config.toml
n_layer = 11
d_model = 256
d_shared_expert = 0
router_score = "softmax"
normalize_top_k = true
balance_bias = true
init_std_router = 0.0212
norm = "layernorm"
lr = 0.0106
beta1 = 0.9
grad_clip = 0.5
batch_tokens = 65536
Below are experts of layer 3 (counted from 0) of a mixture-of-experts language model. Rows are named router (the router's row for the expert), up (a neuron's input weights, with its number) and show model dimensions 0-63. Each number is 128 + 32 x the weight over its row's rms, rounded and kept within 0 to 255. Numbers have three digits each.
Before each expert's rows: "gets" lists some tokens that make up at least twice as much of what it gets as of all text. This comes from a sample of Wikipedia text that the model never trained on. Tokens count by the router's weight.

# expert 1
gets: ",", "-", " |", ".", ";", ":"
router:117078156123126152174101107144136159179149154178192116112087124180123163113106120166142107163082077092120130110125080100145103142166154074134135029101175098081156110149132105127124113115112150
up0:186138110042123148127102101153166092147180112151098155152122074109176131076069154165181152135139043102087101121146131129140113166088126144108112116085202144125072106120085121123095155099155075
up1:140150124143144207173101117075097173107128169206118188112118109157149106161137150143158147186116104100154096147075135112100099190139105109175134123123110147141130120121090151144094073182186078
up2:156089143030117093162132124088086076102138171151133110128140141139194165154142152140103177124131082180126158106155128106218145108185189108105140131064096165043098133121069130069107098076127105
up3:076150115216109086128121155124103064168176131139102085135075144098116109197117122135113132140141147078111063110143077137102104156123146142135120107119162139162106083225128150115155208070130133
up4:088140084095183129116149129101198156141200157152121102123062125135095132149136101102126100184106144113133184194108152113129116180161099094136135105091140078122179145128204110155114185090143119
up5:177124153187096176084134158078121131121090157169104145084095172134121098124082149160230160185085111110175099122053130119105149177110082073129108063151164153102070120100136119115089124167140087
up6:079138139084146080154134095135102081112162135140128090174157109151088188072167121114068087120099130201056115129162087127162117112131151120113165100183159125071141160214121135144147090063062142
up7:127070155094172130168245140115132104056150167130151180163133119136114159101109144129137144148093149103119138118076056141117091168148178116158177136158154142158123099128120195101098159109162180
up8:120152175177065137118186140163115192079117128144142112081142096105098132106119166139171083122124149123160132153083084135108096179180150113121148115135111055123112095101175113174056082162099091
up9:130145094119202162208128098215167123176133117102126139117119109137207157084120082135113121147202066132110103095124154162184118099114130112123164147149097106144166117121116121090149129123127147
up10:134103147109155177121165098109160169067125120138140139193143096173136188062158123109089163169139138149149158082142149166140100212113114091148162141121169132174188138092107120137092084115101141
up11:119145114075141074096144088187141150145151163188119132145176144141134162077137123083052118126137106160127164191189126126219122100156184076124144079115121076047103102163109140088108056078104116
up12:154123182140128131141089126077182167160096110164144123153059170147180084153108125158117125115077065125160153116161127123114131104122157117119127095122126125098163094100070127102139141145112162
up13:118130137176156161158084136112063135136211146174098123154119105137133131132162139128124101173130138119156131128141147119103077165093163110109156142138080173153161082152116165125094137087132233
up14:139124133205119145174073110099133127189134183109166153177171114151092127195090108113133087161130140103067128175160142137140146041218217180104136146123135115115143105103112163157183079147105209
up15:104068053099127111180093144145221076105141101144132137147160129138157138098115108113106162115170063105083120099147094157225152176152111094123124117136090094110175100211093110082175076141185155
up16:144135116105152138172090118156130081148162090134191078094092133126171093173127151149145126146114004154104108121143148140113154143103195166144114069091105159094142117121134126138123135167182131
up17:110103133126132136141077159142174114195139082159139171161101148131106067112088094142097108096138147115156136148149115144087154142139133139113092143134153124125180100207168122134124196103222175
up18:104173098110124120167067087149153099147155061141107124177114142126159131120147134160058110099119049081107134136125143098186114152122133101150164165124175101127137157188185070122153143122136163
up19:106167145121213121099093080132138092141115128145096083167145128126143162147153134166165122132093105181140141075179058156081123159153214084146130120141110132121129166149161170130162105165121106
up20:117114152140160125143133132172170119116155108106115142212129175113131101043090132136100148139094055164091101142177087156140123129074120137109185130145110140170147128188152136086107163140130204
up21:160143094175110128137156150151078177151192140146132164109115124183086128075108103131145175147113199084131151160104161148139097108143149147165127097080127022104095122101114157155125116146155140
up22:141065196111087119112138131141126135097126146118191089127137131139111096186132097103127038096155135127131160134095121091155147133148158114121106144048162073141178126119219097107133112124109157
up23:132136078098144165144090121167116090157175137124126156146175135126183255140156126097140096120118092119138128130078055143180106140111199066127189139137067082078150147167147134065136056128112101
up24:126174153054070170193114128085122142140123162160140111162093102161113122158115161144155162134082123139113157151167173118176172166165152097171158193151157107138117177102101125139169157134163111
up25:147174126139118141150108106085078123168041134142138119096104100140158130219177134198170170137095131083118176095113176124173143100161109163164153121151142175047099090062106136096098107186115071
up26:086113148128144088150177095173148146180112203113100134154078132143104177168097143106082074158142112084114086165118087161154146067141171094130103119211131117113149144102179107106152073119133147
up27:146119176136112173087110069122159136138141121091089126127097135114136138180090117174118085169091147159159112115088129124130106150144128114109112067129146106048134140148101116139117180145127069
up28:151124159090134164169035161145166111119085088129155119110126150135164098161115064159149179134114124159143184119158129136174130136133168137130121160129174104068106119090122080077156100165118136
up29:189087078102069150174086097153120133080146127125132159097144159134108118115177134140081157200079124151204144152085107139149100143162138113150198075096158112123137149096170129137106042167100079
up30:088157110175140124181104075109155124151118132112124114120091104083142130185120136197165077173052072150154135150230101098095127127191139112162104097164179136104147151138150195128210110099085131
up31:126112158131112161123086130131186143143111098108113129136133182144093100101089091101155125184127057165116148080182109131123110144137143132139137151188213123095142108212096085122126171129079113
up32:167096123174100149137085111172092165101198162132164093121189114183179108144206120114137136137147188108116115107099111100132092151111158158120122051129133227108120100207109176176057135109119151
up33:141146186142115121145065100145106077161199139139155104142105153060121045125152154161130081136066087178139182127180133140088135130184116104134112132131102136135118058157129103147169143108176141
up34:134151120121059132128082126087170134079158186193106126136156082129170159116170143189159217119142107141135137144143155081116173159132180067113128084160190115088180115142123073100088081143177107
up35:063139159133106133153118100163107075109149056110126120133124133117192122085096142093120149114080097153094191147175130136118163124146194153148063187168124187147170121173167121152158173099131182
up36:099119147083116112107163120166146150106105142105149147162132200099113129100113115151125101143180032120093077195187082130164153084136144087131173088190136138121156122115131127141157099142089136
up37:138105124102143146157142096069138139177119071116085082096137101126101152081118139133087081102107048132102114176188164127090132203147079110106114110182157131110139104127083137128136113096149122
up38:144071175145072181179134135124094171095099155080185121133160149120079097134128121117123055097121103118160117058115161076158189149113119103113116158122163105159147096099208129140099129151099146
up39:148148081084102137108149150131135057131152106150124179141102111092098219105094144132162171176157102112092132172166122169191127113079143102143139095193108181136119124085122139122133109090124119
up40:067124155062167186195150129121113154094145152166113148111089098129117146121182134157134105140082078140163120095065124123185120120104165103147120129102095104105057144115178119152124189111138166
up41:158121125140158153155147139128154121110130181176110143073132112139114141122098109102122150193093109162089154173052110172090184077160111092129197113132101133093148180085203105153123113145155160
up42:099119119118091157139122113128119165128184177129128095129131109149101155106172127153018121120119152104159146056135088139135159104141159077125148056105150090035140098164155117158149060130134113
up43:118145160110170151168141075163169114168069162140154121121085148155077110180126102165103098095120095135146159119188137066164164149184127074117153174107207044126145097126088104105212097094109112
up44:092112134177098156092123158100171133140138117152147170074135163134152095158101090124081040146129048123124084143093133179122143102109168135106146125151078142158152114099147183163142149144158081
up45:111125100143111109155186179110115174126178130172136154120110097142116137080114105126093181157106147134146114126067126126067115170126118180147104082054114079133137136106128090119102109098120161
up46:097070098100120147129166113070146172143120117120153202128085160150168111130089117188139084140130097129119114150074129104128141162108156137108086069197134124122171086112109160164145194130105135
up47:118145147114120148165082161154143125116163093164127160080125073135165167117092125128121157152071128114160146129125193087138120128084088113175178130113151103133131155081166113119085205129157104
up48:136174111214175183164149135140079138160200161132184127091137171103132100168145102115149157103173130090077097208094082127124136145153128108103066146097130140144139120125128096176080164114137174
up49:106132146157139106146092117166124160143134090098130136188147142120148061132092171154157106165087063125116078155169120129168160127048130174139124134177121093140169169140152144091090146165117174
up50:122112195138117146159106127111147141175128163082153053186150089136124139171153122134124105126153141178111092061160126077161157183134154119106114206122217110127066125164161087088093178096077092
up51:117116158132130095132170127124092076047128158128103130145131106132134111101146169111139142118092122163084162151112177133128131109101076174129198133136108170197107167135098102168141138106112121
up52:142167131221135124134115088047119086108146137130151106114157127101189128192177119145236084147076157099104190168153161105111120186156140083163150078136084184183154100090163148166123124129092114
up53:148123161114131115178129133114138082127153090165145152144001076158186071088103105156161153113114100141079178136107151172161133080175106163153167122101125141122095139161140160069120155100181227
up54:111153111172164130127098118101112168124109099164141152129099108099166150172118199149144137123112158133122134146121132120115065123149141114121173154117116177149139154079093097080133084142149066
up55:104138107157172113129095117122144134212159157135113182132124181116129152153087122057101064143164159101142136130153111137193084089118142077131142129169073122158121164162163122086185064128099187
up56:090109141171093121180097154178110116151157149089153149161175102077136096116086130155141109161093131150123111087107135129139158119155153178103109099087113154113136144138211136092131184109114159
up57:085129118123185114108099148172084086104133138169175103118119114137144140194149121149162213085148177148072137113135087189114153077115184132133101076120132187101175116152089239150148155096137191
up58:152117118155155147155134088222078178212139151111108087101168162107140125090111137133043048104139110110116147106143133125126113093092118107109122094137083177142149105137077160172132105155108150
up59:058145136125121152107165085143205105143128181158133125163089159149142120117143132095123109113131120180105114167129111110115119159085141109134169101126165042123169109201144164135126070109079124
up60:070092162132127126108143148114138082206161123168174132127100145131138092124101142207145104125123079076161093133119121141094130151174104067105086099154130118067110101144111097166156197124149081
up61:093102163193132151122116084068112112071146101091127096159125095107117111181087126141128051195075120158140108116126096125091102141183201163176110096129116144098121152148143135101113134182157137
up62:115078115143127127156083112182157108153172162164106119100169186106132140144170073173091146121148112095081109105078069059123132159122126062069152060076153132090104118095133082106162067123143157
up63:131095110125150120139080139175183136144185159130124082137144158103112103175128156106136157123126088131047112141160097163152154138146110112120090115068107196070188124172107135121152166111187202

# expert 12
gets: " compl", " get", " appro", " prot", " dev", " rece"
router:101171128131152133128115129127113100169133124114155127131112120177166124131089140165118120128130065134135105128084077142158097147057133118116128099126111182121172167146151165154160137102124135
up0:118080165092181146104076146186088090112117134054166113152141133126113140141099104107106132158139089116174157113174120139181148120113155096113122100092134193114137076123162128128139119135134166
up1:106124219156109194098106131128087119168092172106112153113129166125171135172067146154113101190125089185199135120107116100182129112126130163121177121062127123064214134134133169123163065118136143
up2:072100172079150140053137115164113159093101184098202098116092093138161114125105113149147116092099061083113126177140091118207122120108138141127132143106184110142157146049159130147137110128133211
up3:129149189124072127111110106054092151069111100158192140132100140157139166149091115140178087126137104118099095149154091215168131137126132112101175123140138130148138101181169143164141146113130171
up4:085090190141174169085141122051118154107149175124157095136125110149204160128142100146120091171080094148143087108176094140179160113103176115133200156082107154131166171121186178102136117154163118
up5:119116169111135187139180091095114145147160155166165179103129134082190139119143117193145086203138103085144151089139056135177158153069124163153149095135058117198159126105115085187179129184135139
up6:083146143099118133181147056111124060126114112131228098122110105087128153130132101127095143097100100164112097166137120089143147169135123101143155085062179089091181187113129163156106190106160108
up7:094127155158147163083168175142082137142128111102184120195086098137191144189117176139126123107155073171198119114171112160205126164131154087114143128138155155122132087162128178121108100118108133
up8:121095103120145184050129150094133149141113120106181092147135151082080108151119185157167123146131080131169121120163042096135146175124125090112092108125074144190103138123177142142143183126121163
up9:129045126157168163131092143125123167128150103112157058129123128103098113136088124170138093110147066132165107109142141128126137183092150091179069124109074175146089165115164183178124138148128209
up10:092086119149155138062112171113105124115152151121169059128112151122115088094128063138137181088111097122172095157168120166167150114126141138180131117104131226165158120168136159140152136118078164
up11:052152157170190058126149084121109166149076144093151112114063165128158089118103123109180129148112117185084108135152128143174154145119121140133167121074151123148140156140185157161153169073160171
up12:141070134113147164141111177110092161135108187104112155143159134172143124090079079111130119132109139091145111165139143097140136090136085143119104101070108160061185112202149158149126108120128154
up13:087129139121124145146121118089134180089192140147141130159089133138091091104128096151155181130081098160142123137166093156195184135095161187107149096102175113090094165189121135109184113166116151
up14:132102101098143140116115137157122068114118240077143110104123076168157102161124115128117147130097104094138106079149131124182143094177150135110108157155113105137137128142151158154131122153137122
up15:101138174075085103070087168131162136141151103138130127148133116147099128198064081134113116089090091157156113132141121157166216113152181135083085060155154120106123156161214138163204134143091179
up16:160128175145164186125116128141105135175148172169160094133132135138112116133128126121161078146109041154180122085130133159222115186126159154130154047127116102128138103139107161090192098086130068
up17:097116120088114093125065168113165166151144102161198099122129141135145083133101131137144080116137069118181103117145161110179111184074116152143154097121177131090120122204135119123124091064128164
up18:121121102168178134157153095121121120129180143117118169211091131145119157159083114125131047093096126145121129085159136106176138123139144103085166114100223130122104141198208076122167161116081189
up19:086052107099147167123123117101147114128110131115118111116164168080174130101147077187138159136057096161080140154139098118144164143124163149112126097215179114120136193164171159159150078127166097
up20:120124130166142120123089065174119115174179131132174145129099144164167083120088159121122056096079054140172103131117113145129149140113100148114133066097125163098173096163196142153120166099157166
up21:136155122142173115086104160188065135116127126126188111122119142202115112083088091118162134134123081135151128173130140151158116173107078136126102136144135155143157118174187130154132144103184109
up22:139118137144133202131126120156112215137144177104167109098160104137255107136117086146182100103050100104144167126173150141148140145128145113131179122117085110105149151123155176158119034094106110
up23:112157164096102122112110072168100108138179109109176127138120192118152175135135086178130099142046058129144082084090100083152114091103082119163159158167175120101130143137213144102138107096113155
up24:101113102100155188075118114088103122129158143119156094104113164136146101206154180115135135071121060125142136090116086158179155125130120132158183098080138147107155148159212128141146101101112051
up25:128086145122154174130140100158157123093045132169124127146138089179178114124127161118153136146128081162175123136118144137161092115150117167085146119111163179101147153163185128151068128105129186
up26:079123175131174195123077149149102125201104168112159075106138108089190097148084128137056120138122096126143122149167141117161108085113131093082169131059110121145161152148195135156149117174121195
up27:094091171138209140103101158092112125137110119111159205152115165151157124121168090206076106138076067129117088186156068100128104188131169121103152076108217149162137167140138151112125097151067146
up28:164107173114139139122120131152119168146074151121160051141119132186117086130152119118148162105102129129170134124147073096133172158115177105130084033089095142143115077179145169119195081124165175
up29:111076183194087137198087106081125125115144111172082118193156150143172158091098107184157140134076100116150083141155112068167156099153157163129096095159180124114158130119166136105135116118134110
up30:132146113096132190076124120139114156100108154083069145152100106102180133192094124173109098203141100128162120125158117181181153082156163146103129097128150202119136180142141143168098119166130188
up31:116122185140112109157073110126166160082119173110168104112167138185168033176103131143127102152145060142126095151143150098186145166120079094106163127156122184197122146148182154099169149128114146
up32:096165170129170117113097128126089099129122119110148077140117102164156156140126126131110093146094122112189098127081165094129136094126184144106110109108128113142169102125207137136156088195163161
up33:101121171128127196134193109185119115152110130095099099141142128107255119109187114109122122190078121200159120117154107129184159137100106179092135139105129109146131192196171136144180083101109180
up34:104072180162105175116143146127141130131159091147181136141138130123145192161185133171153143112057083092205115085170075175180135144076119117147182116102122124105157102164169157110131133091138100
up35:105150114133157129122093135092108171130083134176140083129088125125141179130099087106159164106129131121124097116123147121116122121108136117136184082057176187185101122154174098161133130109144181
up36:109109147087178181051099109121106142150121127101153114097087088090080191120112082082092079083139099154192113170155098131179027120120158089088148124079133175110114131158197116139129102145158197
up37:137129148116114146124130111153082155154125204085159084128165092171213155148115099196140119127073042143107122120157158104185157079100180165100151085129175135115130093102143128123144154144131121
up38:114107130122126166153105106091091134137140111122137091141112149118092134137162082122156118148089120139108171117156128119199106120059151060077127081105126175115070121189156120170138156093077183
up39:109139154153085174134115120135110117186115137147173092122096112075195146127129110152121125181093086148072090124100137160185200108148183130152066120152100178118158200167167114152124115146126113
up40:156089132145148146215130073134130109156120178110193146145141167100159115164117142103159124062155086088197137102084162070255124181146181110101156085155159141173092118216153180168161083136131135
up41:090143129123184140070121094072083121132127170163157094136140168160106143137084134098101066092156103139089102152114104141141143202067164092084105092146180183174124084164138172143150098112104166
up42:120166150138100082140116111119047109137150106139132102115149117139157140138106162160133122107120123134150118109179104081214072179162086142135145086129138108120113121161197160127122093089213133
up43:134108124119125194160068137108093133114079144138136120167126098105181122161123099140142142141066061119139092149108111110121135175153084200124128117099153143127139100168118120194124089147140153
up44:083069159157138178126151131137093104141123160082113100074161157142169154138094095086130083138117080160161074129197143117210149115149201108053150135116078126154106118165151153157104094113148177
up45:126182167091158147096057112177138107156154130154078104152126156122134085098145051085168132089111025136136103198111145110129157142133193166105075042115142125035147152099177147144108136149116130
up46:134144160101112220154099156121035168128149132104169060099161131149146100190091079101126128082106089059144131138098098150143134106132130091193110119133100169113186145115242136143145114168126170
up47:054145182128074157096092133130156113152113097112130097150135127124086161164112156122146168087121135116183112094127099151175115125158110166161164099084186169087114134198180117118095121133172131
up48:112148155141159095124058164153094118099143163157152081152109141160118129178104130133171122137117064183174089102164140156133120100114185137077147140142156138154181108127220099083180115110154143
up49:106155104115118221095150093172103162142169134136121075126145087078135115097131119133075081151076104129110094137150086048154150187138121149122154119167063162085135116107162174146144099142165124
up50:091146106068101169132091117161103135150141108124168116123106119132120149130122089148135078148097110064111125108109113131096145114151150154136165141152209150106154206145191138139165146079096119
up51:140073131127157180167129097171130120124131155123141092108105125078145155114100110130117025146165078134170107120125138131187132148183162111120123097147087162093117125140132159151148150087182178
up52:086123151111130122155127128101145129143196134129151068137149130094186126155134153186131137163029077142123097112152032138206120134160143104129188082119118176109155188180163169126137114048140160
up53:099140124202117232151144146123111157155147146177157093162128115080151149119093100158090094161120060152146122104132112123154185108121177173146156098142126155105196092143153176140167145043133185
up54:052119160103117129131120133097118103147158073034139142141074168122166119128113114140149132141127111115156131102177100139202158116156092095133187064130160097134159171204157156109164164142139127
up55:079134121134089147159131116104050188142154169149143064138158085110151098098123151102109144115113145128091070220147117118148081106134173192086173143139199143129159100182173113145161166117094155
up56:117124085120199176139106110162113156135116144102170144114088077140222123072111091160151162165077098078138119153188120122167127139166180115100173132077123111127085147104170151166127102139063149
up57:076076159081171137096092116131105122149122172096133115125093139137114130163108113153204086187126061155116136117094078117155110163067101172104136126114172131105154136138170191094177203151151110
up58:127140124138129114077152114094166143118178125121168109143107163104137116133126143211133148124128116147111070086118130086163139087107171152131100154140187171117123217158138128194151134080123130
up59:061127087147124121095090087148070120139153145119130125114180186113142171159107123132116044113114090121145151101138136097162137137121134161180140153164139080131170160139155160144209062096082164
up60:073138150112133167148158098084133122142160108164107122130132155134167104159106122101136098116060080135128076093173118130238115139104171119116145075121125104125055126182188149122179255119117116
up61:052118128124165135107159121113130131121133076123161127165089167125158101131123124098117154137079058115094106161141119169153119121127185143132157128074144171143147107116200181164155129162129138
up62:160131148104084143133123168181143111168119098164121039158102108107155128148044090113095144072117115139144108125120061109175153130122147158089143113159199134155087124139182124152163122085196185
up63:093112199099150106147122138097117077155153128099133068135139109174120155139161087183172096115129149231132150105131089157171118160101100091103130148088181198142113113158147156166099144105136204

# expert 13
gets: " |", ";", " —;", ");", " married", " designed"
router:126127151114168136118104078056102148198145166104156090110130096177167166155110128190162105172114098085146109069106126158142105159120165151069131066071157177103125149129185122148133143133121134
up0:189146131077158160207138143086095148142136156136126104116113101146170139131178122110180119169105107118104143084101104119053125137159186118141138119068149072130148139134124145130121150130162094
up1:135194111158162091103135075086133154187132157124141070106136140123185110169121153148122090124081083142182093146165099175153097163170176144120107101113153147121116080131154170102147118148072076
up2:125129162107039129077132080145153150177096191198088125163092152117124142087136101136094121113141109116125144149130145126173101147160128082148146120125099155154143127150157096117079155087104120
up3:081104091168176106158119114208107139124163126170101041143087151161179133098120119132102089157114109135167110093085126084160146164153104139116220133182080140134186103076150153103055095107144145
up4:142126161185183195116142142070071109154185169149129103059145093118132131124146117145182088098063090125132137087123092095148129099142139107123113090136129200154083068085133110161105155084042086
up5:109098127160165184140116157139104211125104165108121181092065120115140158096087141074160112110102139130177119117086119148127144139114122084130138124162072131091143169110079133153131088165128125
up6:108146126215140118123100115134091192200170138104108167195110179133118103158149127118135096144083170138160150129165059133140084162092118088118106117064123135125128140168194123186053181109115123
up7:139134121119159137131181174132085113155134152175165124155184135089201126139130093171140107187097093143152112114115137101166083131110119104167106163063062105146105180080192126137166120069089156
up8:146116169100167125098142217066129100132079149128121097106062118163103122125061108145198126159119155123159137092098110091111108169069100215093179124111103157134184140130169121199085108097138100
up9:147116127121177088085093127060112152147132115093110050126122099161182094142150106164228122139124145159136140092111148148095093179167155138130171131096105179091125145131175135118115151145104127
up10:135110132070128147150196119193114113135136179109154124195097107144148166094103143065159119184123119154142129102082091105158124023171135130129095067134087124129158164115119070182093114148102139
up11:053149184102158106092131123098151183191156169103107114164083145171056173103092107118030057126111204130104110148140121139162141147104171122102131108146132118121172116145176159097138085118059169
up12:061119121159148153127179119087106095180144167131081095163170094123135111209203155162116094126111121123140100134094150147171073154150190095148178130167159096125144157085171095139107084126124133
up13:102083142128145127198106154159106146150135138164126069113065114144220124129102126096138180099168140135142135136096098130228155128148148126128131197104067122156128109130194118131212070103114166
up14:133130144105116113149166134112115165126169152161146105110159160109148157082147178125126175093139111064096111140153098102127145146182157060148178106132201146148104131159128135138097119077152096
up15:090076155096116141184112111118073155180140142190151137116157064136155135160147119165132114151123122164156167071118075093195100105103173165092100093093134078156158176108129152143152122116070106
up16:117133077115117165140172078123165110109130149136206159119152134097187166139144168126104115106026138125116122108078062157153170113132150133114139088098142087134174142090188144115157083093139072
up17:123149132114146129104164128144075152088181128095135132104157162144168091099131112112120064124174054123141050093148106119172174105144170117054124124121112142110115054124124148113139074146089111
up18:113118148126140153171128132118131165126113124111123117102152144155188245107172117128149099104134156141133133151134083157159133118098170136110159080098122209089127164116111098156152060136097128
up19:180163127121152170179151141159119119145112121148135122102227126139151121080203092141130112143084106128163085091111139115136113123124115167123143135095136115086123178141114168125162046107130106
up20:057159155087123137132125112114121135102094126085174094187111204120073161171099097118139116148121121120158176095105095130124125157144148077163159098133183178131150128126191174135129097091099184
up21:160122104157049178191082090160093186165156138131117129152185128135170118157136111127059071131100120126142147105126075096143180091119158125145184156118133128073116139165107174122169097118108122
up22:137105119103113119126110093096112139128126216145130153082123113119174170118166130171124066106097113130167228131083156151145163108065137090114130090070097141083151160104184172139094110128180117
up23:157071102154118163167120083177133088109120118156093152077115096186157185142192066156178092125148127102100117118217140128137131136087144157150172110131116113086128189127151172169167118120148136
up24:184132141135117111082139129093129145110147108126158058098128118141176158180091115136074096079140108120145115139107128146179144134136171151096165124112104125158126158116078170163143060150084081
up25:133114136061112125109117125158094139170166126113147162147141088110133165166154137111112137133135109114109176113085090161189170157098154170136120057156149132153166159114111130134140106102163143
up26:120105158128129090158112078074128197160159193137116150130083098126174155148184145150118101136121132191145202112109145147174117156124153116123178127064142176120132154143116172155149108113144084
up27:164098153102156123131085164128111171110144138131184136122139120116121122155167163179134117130079110158177137090154162133043131124136094124163088061078138144170149108127122168158119162159149084
up28:101166157134092140087122130088100132137163197135161132141144147129174084162107130145200149148136067102137135116163142142171167091137082134177103105147134116144179170142131116121145071107095124
up29:120167125077086108187152114173103090158143107143168098121129133124160081133122073166083198188110145117139092140140109096173155119117144143114134115103061073112064146168106157094212138081104131
up30:098095211104089117092131110089085163172098161124143127054192145172185137097125142133088136177132009128147118085165143139175132129156135092126186134194122109123147095152145154113115093144094121
up31:165174124168174114123127141123044127198162159131161080075130097125169157137128178118136050138188114117204133084085141058132071052119162099124091119114108144154157113141114142164141115113140161
up32:175103159140148122133135092115133141138177170129165110082108128186180099203137144144123130133103187141151087077152161082119128140106128104077159124126149090101124117180151134097146130158131149
up33:106102153124172105130158098136152188173147131109098101163118164089113097164146150108122096199106103195153129129090164135170107138188197129147157105057169108088125107160173123126120135155098127
up34:133169132155140149100137154103100160175157166138180117132063143148087103126096157123121143081109096139166154155183074141162141080133123048140133054113171109139122121151100184164102124095154126
up35:119144142172187103179094095124076098141130152135170127107082102159130123199162122198154147169086116143136136052148104137141140102131125161135075076105108226087113128132125151159126112155156131
up36:117138142127122112139103117156158133139141174136138179140142125111092139109165161114105098112118072117165164178152150158132151159090159115131153070102129154132080096101101117110160082114120131
up37:112111146124155112135120107108139153096115098172167185173129129129163137213137146131141075090094132118127112089183123104146059142111115080120142122138139144170167133094155142131130091111102110
up38:161110133137151072116077111131096187139140182104109082085085145144071179171102121131043119092116144118141113114115127113139088193094098160105137113102156137085128143150105158146102074142144179
up39:113168165096127157112163093062191177143110144108121107140123114181195130175116132197177113129156054142148174102140153171149152139123161117135166151125144091170136102167158092078154065077092135
up40:147153133168145086082143166066111108133155153082115159109068121124158066174103140176121102143117041116178095175144076139201138101102142107127122134133158101086146063175058178148150110069132147
up41:149098102102100150156101098152137175112173085135130118122143126103158189124106119148162091130163089115155143069098110059204180140131134163080107076136144145090039065107138130100186095132133095
up42:127121124125072155168097111183075170104172105144182138117106119135096070154121136171116165134087077089128181166073097075145114187174195141146180120169125120147157110070149093152090137140136177
up43:114110162152093131147136148125085133160137111162108118106082123158134146188184108144094143134045150148154168138174119119121151078196143196121139059104124192169101179126173132134142172121151124
up44:143158127147176113136100137116086144158169131140107134162089108126137184151146129086132103141134077176134097122149162173096074135079169068117178130102142181175126122038139120139187111178118082
up45:141123135143091191123077132049117184135183144153149118126081103149132166148145124189135114135074151068120098106074131124110124073092148147141146186141101178146148078083231079097126117151139124
up46:071141160103150111118114091095146103116123182080110078132118105118145102142133085184203160158126177130159100124131115120105106181143160096151171111099195159141125126113192163095109087125063114
up47:120134137133206107199017138130074205159154137126154173090136135142157102177160133137130074117061107144128161162136108128115085100124213106095105059102129139150147054107113141124058115131114123
up48:080109135128172160152149097168096174099160161125140130113132157135149132160147160134077097134068109112100145128092096133135139117101089101099114123134063113138143138123139186154200084096107114
up49:143128110150117175137154139104084119136121127129159151109137144182165120139106139093106057131099091109134117140128116098128128066183169188107163134174167171087199135143178189147115153146130156
up50:173130112160137143128119088129146177192170142072171133178138126151160109222166125117177108119141185082124143088167143104087117138171130147134167110076194105146117088135159132155128185153093101
up51:157133148141182105121149129116126086101107168125160092096136123179110087128079123158150172122151125138103180136106104103134132201156113088077091067064174220121129085143109171162123095102155093
up52:130062143151139155184155119166116107123136145139109074166173137103162162153159125168071160130115111147178135119165123109145105118099150128103153117122105165126172131139144144142098025159126112
up53:166160128100140096178100110084141153123115132106131108100080086163156119101088174116189219176145160152112121133099142148126087136152150167134097116106138133145136155145153130134123155050120064
up54:104118083145118182158146107167160112150138124166092148088125143144182174102106134143153149132131067162092123131103087143172116146088043170129087139114134125143099160111142127072135125066150106
up55:087108109098111182192072117155065097140164087165153170111140118087150080131114157191099082055137063121137092112146105128151111104138150111122108164148102102082119063185137193110115152079128121
up56:121120169088161182102100105166130158151122095110161156057146165133134146187217129122041120099119156098186145153128133139198139096135137199075181071120132172140109166138179159231070122153125101
up57:143179155116173158255132102109133158181122103098152109109110102160148113122146147174096077117092142133167126075148101150097107145133147195133128144169174172140152095095116170192161117154118130
up58:163141161089170147172111106098039161125143113135129134086175063163128123139191143072081141127089093144140156114137131159166123100141147118062113062124145089119093158157113090157137047158112162
up59:113121094140115131167094144118127129132160184155153100131102129121107118116155103114087167106093131100148074152075071150110120063151154103182103167191176192135152135159186080147150091105148119
up60:100128137173170158128149090123118127074140160091183105117139134101149082154164126173166106144118127141110165136105108124064091137141158110109123073129087113105077097127170193101151145163076153
up61:127105135097133230162128113161152128106134109119175131089072142111091195105139133105088106152125180099151145092129082179132078100108116077110163143150125132114110127116118152134151081176155136
up62:143151137171132073083110108089119123139121125137105095141106113154131081180129126153215153153131142145145138105134162168079132138203111165120139108093172151131115155072109136148077156135125093
up63:085116171092178056122157101153141214171104180150100116144104155118096120134109118069086107152117127136135101137200111131092136104087175114112128114158180149158119113147110137103165116111082253